config.yaml
n_layer: 12
d_model: 160
n_experts: 128
experts_per_token: 4
d_expert: 64
d_shared_expert: 0
activation: "reglu"
moe_layers: [1, 2, 3, 4, 5, 6, 7, 8, 9, 10, 11]
router_score: "softmax"
normalize_top_k: true
routed_scale: 1.0
balance_loss: 0.00895
balance_bias: false
router_bias: true
init_std_router: 0.0282
lr_router: 0.000616
vocab_size: 8192
norm: "rmsnorm"
norm_eps: 1e-06
tie_embeddings: false
optimizer: "adamw"
lr: 0.00209
beta1: 0.9
beta2: 0.98
batch_tokens: [32768, 65536, 98304]
seq_len: 2048
train_tokens: 575200000
steps: 8918
dataset: "wikipedia_en"
Below are experts of layer 5 (counted from 0) of a mixture-of-experts language model. Rows are named gate (a neuron's input weights, with its number), up (a neuron's input weights, with its number) and show model dimensions 0-159. Each number is 128 + 24 x the weight over its row's rms, rounded and kept within 0 to 255. Numbers have three digits each.
Before each expert's rows: "mostly gets" lists some tokens that are sent to it at least half of the time. This comes from a sample of Wikipedia text that the model never trained on.

# expert 113
mostly gets: " destroyed", " closed", " contact", " abandoned", " constructed", "illed"
gate0:136126113131128135151142168128130114164173112141139116152078104114103116155109123118152071170167100126193110126129139137135126125133074140118129125159159108121136134089134136123164076084147151129135131107121096092162139119127149091086089113165059120148154130115144139107097100172125108132113169126135094151159145147133155116137129116163111108104096167129146106185121136140109111132132159109104167127127089098143159128111151142125108172114149104132100123141132142107133121114113138
up0:106118130110127124173151086121141065119142133135133081109132139095142129117125085168116125123144160119116146120157145114143168112112122151103112186120127134127092163097142150132143119090163095109113105168112127157126107137128132132170137123080107147145077089136161152121118147143155131135131168180123149106153141137148148153126112147159139138085121129163128138150126087102139161141157119129152137123136117114179170142108102160160106117114126122081101095137087154097092106158126163
gate1:121106117113114124152133164091153141119123102092155097195153119114092118110121128128148146116124172164111128086123116112110120121138132149116118161148152089100154104136115153139135132096105136136152119146124176147124152122115149154103080114111133137101150161125107111105103148138169076112131163154128161107166165143156157120120094097145099114093142139126167106154110095099161125154128105103139125193122129104170126156110142117125084140093069158089131106113134093114105139128134123
up1:150119094128134097120107099148119167126133119141091134145097120146147113181153112139114105102176086152128122142110100188187156161153106122118119158112124123138120164111108155150108130132151092119097101191122148113124106097095134112124108111111154111125159137124097081167132119116164152114147133105146146123127107100115109124143173140104120131135152143163128125140133111106085162098119160142147150105131137100110104105111141101181155077105164117137111177155126088166139134122139112
gate2:102073109113137082154097092120127089146139141144148173104106116137124111071142121171119128127101117155126171099114138141092078100150118113136118164115121138146127118119188124118125123110165140118135127109113101169142123142156142141101149119112130141129069143099126124130128146132144140129152132116080152119134135139135114123125149144127153092114154145144104191126142104104086113141141135128160069113092147145114097156150148097080124122086096095070110107129145132143134096091128157
up2:128097087171171104135108087134170094140119127133128194110115151128126099096151094141121154117086142144195143133095152121084149131164130122085098137107131133155127107096142128113097133110135151132120101078114098165131110093126135170120133128138122101127090122095169133118113123124116129176152092106099148141114134105099125105117121123133155104167169102127131142135120118119092158155159133145116111087096138146138123130125138116044119121138115128143093107125151123114096116155102127
gate3:137084159148110128137134168107113128103093093094091171122116096140093125168148115143159107221126107112143133152160085139099122084131114108101162112125111100145147139167096185111160128135115117134115162159077128127155118164163118108094107145153126145141161129139176110154126124124144119139108117100121132084149149109122139115122122160102116158102159163121135144100145132145099125108166121109140103115109103157150157128139105122118102129144122133152116167117147095143151124141107159
up3:130105134130122096134132137068128161142122134074107132202116157125136119189124118087147118114173095163138107123115175132095174170141114122127120116126157123171149138112123147132176131151150147149138120138087145129130082101186171112139141154137147131119126109135094120132151130115129145126133088148134124105176141168102138150120161118066144146134158110144140102147169097096117117126131133138118114155124096143121156119130152108134123095122111153116141138144115166086080115107124117
gate4:117130149133096110115136105151101119154160141104147122151085158056123082138111108130168128101146163153100155154103160132106138134136057121110109127159138117091164130116130086091083133118135082118148110109156133146155141142123148130124098162183153080120115153179125137132120147169081131129133098142096160113136091168165095136120115185108118135148102133107129144155123117117144121139126146082116155142150130139125109121110142095100138146102129112154148131118143128123111100100133136
up4:109114167157152130123160123170170175117143131086102110150147111164139167095146090105116125151156135143087172073153129127167100137108157133155134119148127154143110104165111115132133090150186135146130153132139101085124147116135107121128085103115177158134118096078121092118143083133112175149098141101129140097113145163173097154124112098132138127164122160151159154085140159138134121108094137098125144157105140104128129152142133120129118116150138138111116109118102129125134126154155148
gate5:133132130161124140109124138110136112121095070147124121086107124180126112108099169128141131143112163099133137121109156137134133112123149151147123130109122163160155090132136142076123167105142110139066121150158143148103101144104141128150146089120140121108142084143180113150125112129158138113144114121138120123115152159148165116152115142118078148107152168052130130138107132127135139101179106104142139160123141110148095178102146117094112129180117124125088112165141149169138146085153150
up5:120111148153131160101130141085185158093108144126134154100152133122116071075134125091106103135142132135137118110101143129163104126132139173153132135120111122125144142098125159158143132123152176119135178108128133119159111159135151133128140057134138108107161158121147099115107141152106123142153138098120130107141127138139172073149132100143113164147140129095172154145106175112137145129141150107115079096155135086135100156130145127135124150136118117128081096124116132158091064132141163
gate6:139130121114122171169121104129149114132139154159125131143080118132124095130096136129144142164151131114116121180110153159114155143078138130129115128197126152125161143081129158146134141167154148172079121110166103134155117167120163099170116146130158096127154159179107144153114116154137158107145141160089155135132092089114114120130106137122129102160139082163126134097130142111143141109143146136140106162125159139156134129183153114111110195107138112147096133123107152130154117139145115
up6:152185108111122139132163126107158138126090135170138114117144099113120145105111180104158097126159157073089138096120128112130131120095119125160087143089138159139108114113116090153184153085111147104131110123118128109131099128126131102136131138087196096118114106179097118121095140111119123139130095120097148160139135114117097087145167090143166110138145149148110119135167130120121150123148144103093151131173158156151114134165119113139145114115088112142115148099126115135151116075120132
gate7:134173123120126126090115102151104134095101119087126115117147142146101149104109159103133066129142139138140114162096135149111140081075128097133128103111159109146093120162102116076120116172093080128084159124111103070143139120147141136121149121159121151128126142123157133131180109082081153147132165104171130120145121122128107140126128159161081143095147118128156109142096137139161129172113108144100122131115133121167141135114140110094098104121134094122136082118122107151128148125165098
up7:120181128127122116130086129156114131134121145174132104127149127161138124160125144120098112126126089125086137115116148112128136114108145080135176172161122141101144178116175139116098157134124108129126118189166142107134147165096127132121114104134082162125143152102152152142192131088146150093183147136174138126125133160154146139129135111147107131141122127151108115161115112096199116116109137149138166155118122098102113122150133091127123104106136142101079123130165136161113120134157099
gate8:144132121131094134114124152125148126137110153121141145131172121157133110126083164136156123191102076101115092101113124140129165131149138115146140137169118092108136093137162127095112106074138132121125142046135113136110130156178110086129173128155133102084110107130148103120126058142119137138143114131133117132086105167098127110120136112141122097121107164130137138141108183174117125154094141130127108145123095113145115104165144112078137130135143116087093133089146114119109117136123121
up8:149153148096132114117135135122153136149099099144102119155135116098165129128079114117122153070103085104123083145122143107115181151124149135143130131140113139145100114153099155108153166124132142120154158123088119077097171126129078117134133146082155082097120098119152084135114108089117124144120172115105115128120106139135148132126144160114137113126129129153118131119140120113134113136101138131177162123130120101095074176153129090136139131133086157142136153088123115170135146176095075
gate9:123116162144088106119154105127119140129110112103139166116090121105141140124105152128119166150169168119114154149120148117137114083148090131099169122112164132141090119122151125084124170109133157123177097125154156124132126124108147105109173148143144105114105158129108128116137104113135133144174121137126165107174133071091095090113136126131096125146122178138124161120164107148147102163111134087122146197106113098165129130107134105088129112106120109143095148121127100137095113075155134
up9:145146156107149125140135105155124153107078148155116119130131143137132142120107083141163147122149129175172119153112162128137122096134132074109120116168147138157113162113128122136125133118110150084171112140137136079095134118147132111136150109110132108099134152158080141138132174103114098098110112095137099097140178130098113109117143184085126076128137118132159096123140130176120114138095123143160158109144113105129130107150146178189081146127140100142145140116149127157130165093102135
gate10:085151110145127132149132162138125169120124114121122143144150079128106161109110147119104153141151131109130111140154089145132216124092137133099138118146140132175114161136120131108143142117115128093115124134092144175105146111107152131082092137115150166122175132132155130125146111138141123104151156116116171084136159184128136075131133112155160116098119094108144119117152172143116176142131119127127145141145130116150088115114122115167143127155095135086081182120111096129100095130136102
up10:188088109083144120138118105115155114126118133151105105124102150167117086154124148132141128097147129118156146118145155104125111098139122112149127132157130116090124135108164124117125144122147167149157137135160129117180139147114124127227168102122097107152103132122116128108113161070133147189105132126143108137140117093168151155138158100115135139117149131127127114158128103085137111119129157139154131079115095183119149167141123138128118130116143131157158096171109141126167158099116136
gate11:087121087139184110118079135104107103124172094119152126123104085118117103123104154137132109150120128115150145168134112123136111111166124114136132109130105106138137157120112125101101136136083138102153109102113110156167095103148122140128158160136147115134103079159116138110128105078130122142126121116147139100122112138129170141130135111173099118149115113105087089131131141176175166137117053152120115146132130096104119145125110144152103117127166162170150088142142068167133148126151110
up11:112119109098109164107172116132149154140105169111144110155157137106153122127159115152130174132166099116130131096126140115133089126061138159114119123153143113119141100120171117163180130142164099095112134181140136127113116126111150174135110103126128152151149143130143143153124174162152154122139161140110089126116147146114097109095085127107158141127154123112142176101135097110098093125132168163129143108114119181111105137121148092160146102174120104123141167139124148101114124088092131
gate12:139115130158141161144122074171151145124147085108143110089137129140145139144113140105129148138147089130122128130113108122096105086196135133104146131156152124147117129111144156179124146111193181130152127119107190122118135135132137124154137124132135111081138120147114153106120104104115094105153129094169146124144145103093161126095142136124131129123131134168144129170118117131152164156132095144114146094151154138123135162097107106108127151177137132116138100141150122068122065133167091
up12:153110108134115178159118088171171127106134110095131109105125158144143112145122143131137131134125071102148141154111113137093098071165140120138150116132121137135134138142131164157112172123205174118116107132116180131107135130118129132171123149116148112116121117135123135121125096118133093141152107104157150105144141101109130121100167137112129107148146103136150128153142117147144150160148099152120166103132136148138137128116087094093158156185137114095140115160162140080135069126184142

# expert 25
mostly gets: " similar", " leading", " able", " important", " response", " increased"
gate0:132126129138107145120133103103138136121105114118119156164122130136093188123099129154129120139115123118124123131116183158092125091130132120146103096109124107092129099082115114138137100145161148135180108163165156115128061125123151104085181089136136131119110126109148143121138126113145075114086201114117136147123151152074132138123120115114131147127151110154178122156160114139168135140134124123101140130166129116170138128147087102120120126120119118121072179132175091124130119094135128
up0:119142140121135137127137066076112083139130132137133122131141090139107168114133121160119132143161154140131110128126137146135136157137132108141119134131110134084142136083172105128158108174135152111120136137084207103107127164150118126098091072140107108130130083119173113115125129133082083103151177129140163128131124162111134127153104121138130124145112156149137141130121109130138118083113124140140148095136106136146114106192134095128132124141096160127104140126133095151105162194179110
gate1:109134127118129144117165158107155125096143096139139180160149110155130122132107141104135144146100105141096114134171098154094053120153139111124122098130155151152137150107127111134152143083138126135162120145119173096138137118121161124130124123143118113144116155096142119089117130120101131135152157097059131116062132160132089157102128115175146133143155140133130138140111139148143175133105114131146144137141115116139146141115143137093097176124106115132071102134163123104063119171142087
up1:140135155104121140116160135112143130086154133136108204153146123129138113158104084133115106126140115120127122127111101122114088105121175155125174125169143152133108145112104143124154133136142121176091066115139118121126135134155166120102120178149134127144125123120142162095109110152126107106158145170116150111086162129123105137116131119148086127127101127142146131130103120113094156130136100158136145144147109147146096131151105105099085138146121140154081099130177113100128164191193093
gate2:128115140090158134139137160133110133115150087119159130172149135111131104120145114111117129139138138104150127119125129115077118150145135095144190149142133105154128130107142128091146144126138111139086115121131183131120163116175107140104111151177141140094146123128178138150109135129151093139115108136085124127133173110112167060145111101134113137129131145154090167141121075133151155119126135103088185147096127163098115130119157084104119096115149121118172101148118112161139121193125138
up2:123141115171141148114133137111108160133130113121086123126144074110136193139143166124123126148155152147098133171151106128133127095119100173101093095129129083106141137183153107158101140118112156117156153150103107108095121165141153132102184109104113131111107108129073127104139108119114116086181122111148109119137137127123140124119146148110113096116142125132147103146173156132080116119124122150191133133156153110116145111102139169138100113166149108133091139109116180096155145113126123
gate3:112126105127139138148169163123121138125130084112155106121146087101128106104155121119151130172125107123129125097096093124113136128141085111132148119138135148153124095150094154142171117137047148105155133145149110136117141121154079116132130143151117084096137122129110165145137121106177155143156084086133102127132131133147147129123147098118135080130153112159102134112172127133110135126112072152129125140078129123113106125068184153104115136161151149109119099133126080105069118122117152
up3:149118118132169131128135104133163159106126154147116145135135143094122132165152132137114110106112144145094122087141086116155128075143132141138178121080130070166114153124124094139108099075099155164177099140144107119161104135147134140123189137181133130115145075086128159131121087128179129142137158158115109128120100131131155136118118100151106139112147146121148135159100127136102143142140142190116143166139132134147133146162150155134096112155108137089121138110147082095128148132121127
gate4:116103138136105152132165120162104136093155074153107151136144081133124110134134173114140113104091152109163115105119112116080107124113152109142148172103127131156168138164115147100148122135171130129139132106102087074118123126146138109157123138141144117126135127114128143132135115151102106103140160113092175148128116148110115157140138131178123114119112073108089116133138156156106140130126159140090131199154132119131140166132136115130111115116108077079130118104157109162156102177093169
up4:134113104083142126129090153128163136153102140100148155104151158176121145150131082112129128153148107115099146119125116113158142126120138129172096137140097161121125136084125142135110109091094111145076138114173153149102125110128122144153091146142141177139119157131105134150106141140135176128150120138129067156122104104121142116134135108151131089166098162128151128125094183086146143127111127131132133154128142137173141132129092147170144089097152180135136124123144102131114143089196104
gate5:152132099088165157129133150130111112111112064154133106092124093089125148137186132119150155139143133100131138120180136120120141093136117118146114110151078106108151158132126094142182100149150099150169154195134133132131108154129114113150138111116146104099127150147141127192162186115159117109127105131122150125129151124150107156142095104125168122133126107136144110110131166100163102129097124133147118121127088114119102115155116152107125111113120124142124123162142137139185135198136125
up5:151135102119152148130098131128109108116156078156144133118105153107147118124149145134169128113109092106119119154127111139115135134112148134150124130162100128154140145081094134124162180119150143149141200149139099126126120145125133103139106169133126113158105120147134133144111121152125137154080111139095149155103128119111069094147104109114173117137114126107119094096151154146140059101084124184119128160096110131137147126153093086103113128131103080129116126161148102137159124194108141
gate6:133120096123129113169125120130155094116136099110091151150150092172136116157130121112138124127121156128145123159149136098158159123167124094101088095132091166129134122170082169151164130152139140131120165110128147134172116141121144112169069143109115134132100128163132154109105129124101171100135140143166103118096150153171123109139130124106150140080126137107175121135072114118084153088094098126140164077155153108120113141177132139159151130143136148161136160118129124124142119125155146
up6:129116142157126116102154132110149156090086137101140113140090135143120170136095125124137076101134133139135154100155138138157145077135082103131153171159150132115130121082109113167125129124094103137087071179106121156124139108130119170116105124155188133152095131128115146157193168111112139145120089109117108147152124136131140092136151134138097135157132142149113127138132103122119156113185130137099142097136128149109128139127146129098113084116103160069144148119127133088159127132154113
gate7:111128146131142146124111124108096157129132151126122122135123115157109143099089168111120120114153128171087112156147126143133078140129102113163138124099130158102171146135117083145101164135165153142160104153100111104111132147149101113159112142110079132128114136131119176112163121158182128110149119089110149135134142141185131121122186122207134097143131132100127165157134147132126137146139127141107132160161117113145152100131117165148079177074111144153141131164111142122107142121143092
up7:163140131168125123102111110101172158060126192115172093131133109087115095096073143135076135102136110139139143135078157113123137102127099120115164079136149119110112156102129113139098112121161151103161100135126171140125133089161124109147137110114121130124106142107133157096162115135144125109124110115118150093132159164118139107118160136192148147120110150134149134096140170138071158158153143126120132110157118138140130132085099143148103149104140100122127113144098138108119143125138144
gate8:134129114164133152106121091125126131118099109133144129136158092121110124141159118111138126127130112140126115137121082149110111117125133104168137117139177165090131157089120141149149126104105110141105139169107109081145128131136121158113164122142203138136088107146101085055136178089169120136167141140138139121135108147129121077113135180143160106119119119128101133134129124162171166137140104132097146142163156146132141161162102126129096167100105084133116079096120136127136114131155096
up8:135126106108084123162126089144150126138124125154149104112138112133109105115118161113119154154094120110156094107117116123098143158172155111126145085117162149120099159141114145170162157142178114110165147109123148121139118128117142088120088109164106126141140100117171165153091125119129201150104130091110179111171103138127175146126133114122177119122133121140174132112144154108091119146127156112122135105137114086112102121138131129153137148153139160172171154130100142135093132178138111
gate9:142115115100150142160133124159130094122103134118151088094089122149155146160106111141139116133090102153165171115155096110124113137157177087168120132126154129102135115140125099078128116127104105108127139167094129122164095141095121148123135085138150132099115106133100164107109146143129139119150131123102108107125117172139138115084131149142146132139148130146120116140126114156076123128148107132046162124200116143136083106120150125133119164166159171113139138087108130136111120152079131
up9:119149105155099074127131130101125155106157142135118137136140132117083094084114139139084136134162121101135119117148141162097103136101088138102130134113116127156143157101118150159129168145137115141111128081135137099056156132152128103122135156090098121161124149118135111121147089142177121137110106125174152137128133094116158114152142112071123142142142113120097131119140142086148137160144157125186116137087130138115177159134093128146114102068116112175110115152118133132156121083152113
gate10:126119139114153117132132129127113137108113091106120132155130151131128146115081141097146127156160186133117120104109132143115099129136142114137112136118179107185168099120122112108106121081127126111124179103132194138071126170117125128107121121163093137151136124115120146143063123137108090138142188123116112177154152096147119098131101122150105075135127175139123089127123111141147149147138085103131127100115115091133097104152116098129093109097117131137100154123135123126143175176124113
up10:103144120094148123073108170140132114124086139123128128135141165157114080086093126107090114119105120091116146116133111146134112099102113120093153124120147177103108130107085113121114150092142107135092158119120155159164143117111098124108116105140120111157104166150140127173127147137092113134100129120095095158138112152144104114127133178175103125141135154093129120088083123150118087180118147170111152141106150138169101140158133128120132095192124120148133104091125108135109142153141143
gate11:100133131168126136099128172117134136119089127126100140161141101089085101109110104119131105177112126139138125171144132112070130132118128145135127125150141170144171135135102129126177094160132121081155131125137134121137134132072083152158114142085191100120122162145125107116123134130082104126155094126157143137125147163165098121135115150183143126133109136150123132120168138137122114079125086076119120153141126113111131171129141136109116150093120162178119102116116112125087084137131117
up11:110137151161125120128141182113095135129099107115101132156136144108078092103136128121129108159111143144111128186153148124089150130149098137133146152141150160154101134127097123112178070183116115081145133126111126108108151124096120150136129130080161101089133162181090111130157145115083124143128088104150162133149124161135116126126146137166126134156112148142116140130154139132125108097122086102108121178114099107123121139139140130135110144091111180194128117126137109122081110113147135
gate12:133170142131096155109132157156130119113150142137148141115153175139115111114138114148126105115110140126120103132148053160132138142130100125095110158097111141097115095132148113115108178131050098107097122116134121170080133116157150125086091137179133075133130132105159091154137134122144122166209143129118126187132141153157155124130140128114091117120100113137124123140155170108078120150138131132145189114137108116121093123137107137124144139138164129156126124112130132126127136109120119
up12:113139130152116144124127177109118161122128182094141116130111117135115087153159153180151138127180128127150108150180114071131130087127112139103132147112125120106108118142107145094118097102134134155102128141144162164132136124169074143143145114122129139144146120119155134106159149151127111113136095131163139177123127166096146119133155088120098125110144139096123140167150131086120120134171132160143163085085115178119137148133135146108183140141078106148114127172120133108084145109139151

# expert 61
mostly gets: "anny", "’s", "'s", " Blues", "rum", "ase"
gate0:100158132110151168091161120190126141106117113143096112083100110172138158135136153111138134136122126177123084150108129157170134112140139133149118125131121129139134099147146144094156137115122143081150130129122112098135111169137145128121146151134098151163134142115112111126139095073146133099161174092167116150155134118094140120096103124148117108138116152101118157137178120160120144160114143117073107117135105117191149116129159152132097192104164129101138125144121079132097116114110114
up0:137112119167114125126098116102115108119106112119096131120093124080175135124160167143132124169120104096131099118090157104077108149108113152120125118103112128118083202081119106146130146099123086137126159132127088139112088089140188145114131138114140127105121112134136106108137098130132139166153123152108131133093146127114104108149127125155169138128119093145134077115108168153114114140109094144129131123118158136125106138113094076167172077145102157116129138160117123107162094116109120
gate1:140064134119114148105120113123124128117179092129117125109123131077138127123118092177118141171157109156124084122138106133093141078146149126067145121120109168148117097162128153153091167125117129106133108148146131150116127143128154125089074144145135121115087067091143117149151123107131127116121111102165116147122138162128099102109083116100146133124131139129135136177101138103116118148144098136120115126137107139126130131114104070092166127137095065110134126160103092156104153127119131
up1:121096136124116105074111092137110170113147094114098094121071144167131164135145110160143125163122118110113098117097153120111136117153128112102143098167115144128140086127134124175112153129141127064130126097152135122124123123134151107125077155133163129089128076124117120152169126138122139106133109129169102141135153138123132095122133125148072109131084140160160131128110154083103108093095126102113135095108128096126091114099151147155188118109111100074156130113119093136112143142125117
gate2:119110135169155132125114106123122146122111140151133148128130119087126135123121132155116126111106173144096118129119147132107152135140117166132120132091144151107147109125133144154128146109165134086168142139113153101132110097131123095099126157108119094110154130123180134131161086085155109156124147104133171143139154170079135121121097139175134090109115072145153099138139140167131130159103136109110122073150199174119069121186122117131138095135106134115105156161116121136132134124121188
up2:106160128111113134095143116143144087072108113130123095108137140103118120155170132150160105149137095113155107125093121158138132135092094105109127155149106121104152160098103083151156102116097135156110142142106114180110096106124157139157133107134137163104118175109098104116126156149130124144148121138117135140099096086141136136094155136124171154149145111159108167095134115104123124145175133179138146129143079116121160069099134148131126172143145127171160114114122096095113144172117119
gate3:101157135164142125105090135100134093120119087126103125112139137108104163127088138108145108136134125116129144172141128104075164115153134138127134095134159137174140166143158164151126128116134108141120160127102081094111119113085132125086130136170119146126176060180154136141148129127129125166124134159150110139131143145101127135115082127145138136102112116144173173138128169094149144127134111152090129115082152101157117122077115150115133106110157155121127062160136122119121165132138117
up3:126151142116118095102130146086152163171130146128112152127194118120161148186102117147090133156185139141098140134137080130124117069121175144114156129124101121114111120167152135173099115098104074085129089127105141142153152141153111169092127127131119142115112143128115112121101099137119129119131098078145116140123139127127121151129127137160120123122127172140113142155122135151128086146097133066141166161152111162119140167114131083128088142119097162101122147102131145136141124120132128
gate4:135133154104129146118102139174136095141172117151153155140113119133130139093081146151126078101136174092121128132141148164155129139142170117132125084088154112104131135121172124118091145115144160126139124128111148120113111090163085117096119136189129145151161174110131163172142124127132132159130169169105132140131132139163115150108090113133104146138171118107134116144151100140134144103109115114149155171073123173137109115079093151099132134109135103125126112128120097155129153164154166
up4:151135136106116131118104157165134121118160127130167141103152088145108117107074124183157082105147155141141158101141135167135163142125173100132105077046137146091103137123145138128112129091126143112127110136102168146123162159117065154084112123157124144158152138110111150148116140143112124144122158166090111129125099165162141115111144134141128149122120160141158121077146115119120147115127135110133146118122145195120132153142118139082129119113166159148124129124104114149093146139132151
gate5:149106138118155139175159145167133143107132118097168097123168128135174126109154149105098156104140111172161150135139114185116133142101098155173094159109147083146087112102123114083126120172139161150117111160134109129126167072114145144135136140090137130127110106116155163143123121143130096122151105113129169097119092128154177144127159152133148106125125150093089104129135128115172131159143141135122111126131148094162138112127147087123125129158102088141119140133154125123151091088103157
up5:140163136151112169093127136108115099140105126154087096122128077146120117123173117108129089093111151109120087103148167160187139074120134154125136126143132098087142080158133122093128161143111121112125144139119140137124118149101080077144092121124108078125136095136115110125143133153126157093120131159189155109144142094131140164133125131133131145114114126119135146118080130077135092116161133099145118106106081129109121105130120158130153105103109163125148136129124130106196104116122124
gate6:157100160100153142168114138159143130151130088093109145145143128105171142141114111083153097134144127088100132114110113135147172153140157139095124094113093162136083155130165165105125134149126116137139146139135110147146096130135135112131131154141144107170092140113131121147070142136119141150134125119120112137149135164084113152145158097103125107110111156123185091117104154092166137144145126031115161124127134113115147139124153124115147140178084155139133155104130155093123125124147153
up6:096132105122140155125158138155169154131130121116120154135148159177123146137183130127111143097136083097134132118148150100114148087162093149094105134098109088141086117105121128086130107099111162152147130082138111133161110076140159117137127142174146145090110164096141150097114139175105131148156108114130121135113138117102093135088107098133179098174146152154130131128141143177141115161133106112085154123150153120145099114139154138143159137126156155122112123114142145143117137147082088
gate7:087115098143128158103122124151115088146122169080103140140106093122126116113139168183166150128162152136165147098115093153138138110135155154139157127093136129126132118113157152090132120105168148142109125109125169147144133101098127178143152154136148107129121108136147171160085160125100135110144154130146135069131088117116151113098135133141070144106132112087133112137115069102111144145139136143109123130084100167131119129137114134089115102115072125145092146153106168135117129105110140
up7:188141150089132132123157129155149136119105100196170131095148140154113126126102115095132125141064103113107109116135172132112127125114107117144130149165102147105131126138118127155128110122089120114135139112123081131102077124141130080088112100153085129137158140114105102100148107134142108143106095119131112179119155158131088149170124131159205108158136141130097164138129125153169103104126138115103118140134123143148108114150126129119138125147161152099140099091174094124138125168115125
gate8:116103128187103134130159119143111132178133155113116095120115126120122107105116106122135112123165108178132130139142114107115145157118101149126126159159122140110120139142126120062119116177165127107103184126103099123130139161104135123070148130174141164121119149091163131138125111146107147142122150116113091169088116091127144066152142107168116123118162077162140137126145122114096117098123131129137112137156155151136135120116116122119132068089096092147140107171153161148114159101126149
up8:156139105079127137100144141131153113143123134166125151134152122126128126109122149118156125148120201107116116110080144104140134155142098089115135078095117107129106100077108136118139125081117130136124083087143145118113117146149127091132126113189123111147139100113083151169144149141151125120121089125092145110139135137176163167164132131081123103157119146149113114141100076143088122089115118104122114170139113141118192118128142118123102160144140115092120129070126105126110138138103128
gate9:160106124153104117156104157164116127117120190130138159149144124143117141134125135114060102120167117144131165138159095135158138121142190165085112127126137061102127130154134161146082129112167081139088125114120113120098148118112150132118138113150108140129139135127141157108094115137131110124136143160141161110159088149158128110084122166114103129140098170136132155104129150158112129116121102095111156154161129124173120082147135093145128137162179104119107085134106132131101137130138148
up9:151119114145125119145109118138104094139125149148088135117143079109158109131131121116108153122151150133117123161153129120099143128138159123118118111129125172100146176149156142116066164145158114149138138115175119192136110149111140123166109113147158116118128094104146135108115105115095109155093148164117170131111103154139093158111117140105128154109136147159200073123140121118134121127127115109127162190123117127134114119134122094114126127197132066097139111145143171136134137135134180
gate10:143130116136111111162160182076125093135117080148171126143157163109135113119123128155116117128148129130139129126122136144122103171139130115161108114152091142098104142126151138135142141099103100101159115137115115170143139108160084124081136098109133163100151190111096109126159135085138120124125149105086124126130103121093140164131111117129130132136126103113088111130118110089080116090089116101127128098121136167121157137110145171155132183084153073097158116107085150123125142136110112
up10:108124133183127127143093133136111116125167146128154137140127127139130102087086147161104137112147107142117124105123086135150175166122128127117115133129116127111072161123134154148115127104133123111171128056097112149151163121123109151108113144066156112148146149099173111137122145123157124106142133104117133139146114145152139122135124137120114149123134103083126139150123125096094115108102136109103129157110186198129152130133154149168139097139176136125140168074131121141180088157169126
gate11:150104146115133116097170130146119109140164098138123139095130107139129098125139110163149116137129139149161125095081156118160169139145123123097139148129133092144140146132135121117096139132156120151136112120158154184139126162116168136131173113142150097155128166113118174089127160087130124158122129100150179168148106164134117134134093150090148096151131126100116118131115086144110089101126131123131159165167096139131124164129095110074143187159108116132123124155176158135090134134083137
up11:126147093131090093116135155096120073147106135136153166139124084193155172141131133145137123148154135093113116124114111146177157127126097121139148138109167132128122084124128129163156106147155137095101179107128131136147074121147138160143124092146131157130117151133093155147119137125112122119147114106128098131174111160130101071156119143146141148117149147107168168100073125155092153104098152140113105119102116144162113139109130138131187104093122160149135142123137124142093130129092128
gate12:078131147141120156117101140124083116089155098133186139123149153099155123157167116154149147127113132151097115140130091142112094124121175139144127112139138130119136127122104142133138128170122140109161140143118157117179127126104129174153122083115168108109091118121112163142127088149116139151130160139142135096134124099154065137103120118124107141043129118098157130093156091123122142179099114138147116118144103101090111118129122119100099130107096126159083121130118076135129134142113090
up12:091124129162101132126089129173111130115147144119209127142114151097138113176154132122140141119096105150126109145106076142116121128135155128136122140127138139100144122115097142112157124161136130115123139148087154121147097158106155180103146078096162116125100119103118143175129095134116161148113179133138129102103131133151096086095132085116124158093148125145178133073179090092114147161152123148112132142133129106116101117111125129121151120077113149156088132120111100152150126128123122